config = dict(
    n_layer=12,
    d_model=192,
    n_experts=32,
    experts_per_token=6,
    d_expert=32,
    d_shared_expert=0,
    activation='swiglu',
    moe_layers=[0, 1, 2, 3, 4, 5, 6, 7, 8, 9, 10, 11],
    router_score='softmax',
    normalize_top_k=False,
    routed_scale=2.31,
    balance_loss=0.000202,
    balance_bias=True,
    init_std_router=0.0355,
    lr_router=0.00249,
    n_head=9,
    n_kv_head=9,
    head_dim=32,
    vocab_size=8192,
    norm='rmsnorm',
    norm_place='pre',
    norm_eps=1e-05,
    positions='rope',
    rope_base=10000.0,
    rope_fraction=0.75,
    qk_norm=False,
    attn_scale=0.177,
    tie_embeddings=False,
    parallel_block=False,
    init='normal',
    init_std_qkv=0.0609,
    init_std_o=0.0,
    init_std_up=0.0609,
    init_std_down=0.0,
    optimizer='soap_variant',
    lr=0.00689,
    lr_mult_o=0.632,
    beta1=0.95,
    beta2=0.98,
    lr_head=0.0123,
    grad_clip=1.0,
    warmup_steps=200,
    schedule='wsd',
    decay_fraction=0.48,
    decay_shape='pow',
    final_lr_fraction=0.02,
    batch_tokens=65536,
    seq_len=1024,
    doc_mask=False,
    train_tokens=357300000,
    steps=5452,
    dataset='wikipedia_en',
)
Below are experts of layer 6 (counted from 0) of a mixture-of-experts language model. Rows are named router (the router's row for the expert) and show model dimensions 0-47. Each number is 128 + 32 x the weight over its row's rms, rounded and kept within 0 to 255. Numbers have three digits each.
After each expert's rows: a language model's description of what the expert responds to. This comes from a sample of Wikipedia text that the model never trained on.

# expert 0
router:127132126120092105171111086117159130135111132166086104151160097098113061143219099163152117152149133172121136136127103068098117095108155160159069
It responds to: Determiners after prepositions. Articles and possessives like the, a, his, their, mostly after of, in or on, leading into a noun phrase.

# expert 31
router:061129105110114159093098126132124191129095164109098136186104187108107175099172191096096097108079130152086097183096150127120078158144158110122073
It responds to: Capitals and word starts. Capital letters and first pieces of words after a space, bracket or pipe, such as B-lida, Far-nborough, fa-milies, 1-8.

# expert 14
router:177114100139117143131100165125113151175123113085116104150086176134089111108155183187141136161099147052139146097107101172165141122142088148117132
It responds to: Data field labels. Labels and units in infoboxes, tables and chemistry or geography entries, such as PubChem, number, population, ft, km, %, °.

# expert 20
router:109076081118145085132158163165178127186151161111169091114149133096111135146054087166130140126104173170153139117139127135226183169109086089147169
It responds to: Mid-word fragments. Inner and final pieces of ordinary English words, especially plural s and consonant clusters, e.g. pulp, culprit, diagnosed, imitations.

# expert 21
router:139157155112092126119141126184116100137131120169095112079169095121116106117216121162153152171143126156144085099161088125105176082161120143142098
It responds to: Prepositions in noun phrases. Of, from, and, commas and the joining noun phrases, as in corner of the property or Hall of Fame.

# expert 3
router:102121092172137154038083142121077116168077150085098170203070081139103133116079152133136140152117094107124126138124157111067095128130098148150136
It responds to: Tables, LaTeX, foreign names. Spaces, pipes, dashes, letters and syllables inside wiki tables, LaTeX formulas and transliterated Asian names, such as \right, Chi, Ch.

# expert 19
router:179154149145148132181132187112081135118162108138114142084035200129127090165139196073145089160121150051116104064117093146171129100145087093127135
It responds to: Line breaks in infoboxes, tables. Newlines and openers of infobox lines, table rows and headings, such as a blank line before Population or Medal record.

# expert 16
router:113127168116132153129097070095121178178115149075112160143127151097139198121146122091112103117115120152167129147116148123165081179092121043172154
It responds to: Prefix after space or hyphen. Spaces and word-opening prefixes, especially after hyphens or opening quotes, such as non-ex-istent, self-ex-ecutory, con-taining, en-ergies.

# expert 26
router:162127164130136136173110146117137113172149150119122161133160110109175109133129110147118117105107092089138115096146129109181086077115134122111172
It responds to: Sentence boundaries, connectives. Sentence-final periods and clause links in narrative prose, plus following subject pronouns and conjunctions like but, which, it, He.

# expert 18
router:127120093176088117079069073123132103139092171070118170151142097134118121106096119120163117179141051140134122177150176115064117136088175086153171
It responds to: Foreign-language word pieces. Pieces of French, Polish, Slavic and other non-English words and names, such as de, pro, é, and spaces between words.

# expert 11
router:154135079120130118077059098118140118130114121050209079174203102137133118057075104127158200180119135148086161169165167140095151096095189118127136
It responds to: Word-final name pieces. Endings of taxonomic, foreign and personal names in species lists and bios, e.g. -inae, -idae, gilchristi, Winterbottom, Jr.

# expert 9
router:133063136121177145163161160169140080073117122077123195132123102164158121125148068153153139137113147133096153104125153167108075213104132106094104
It responds to: Verb-phrase function words. The word to, modals like can, would, will and do, and pronouns in narrative clauses, e.g. How to Rap, went on.

# expert 10
router:108176090095162127138157087091145143151150145144114154134172131105150139162133180105159101155158076160169139127131149158123146172111094069139090
It responds to: Word-initial stems and prefixes. Opening pieces of words, often prefixes after in, de or re, such as in-t-ense, in-f-ected, war, pro, trans.

# expert 24
router:113152085158140131152155090156142165112153187110094137123145105094140162113097134146132132126099097224108175170168139126153088132123158152163147
It responds to: Nationality and place endings. Demonym and place-name endings such as Uruguay-an, Guatemal-an, Du-tch, plus words like United, American, York, States.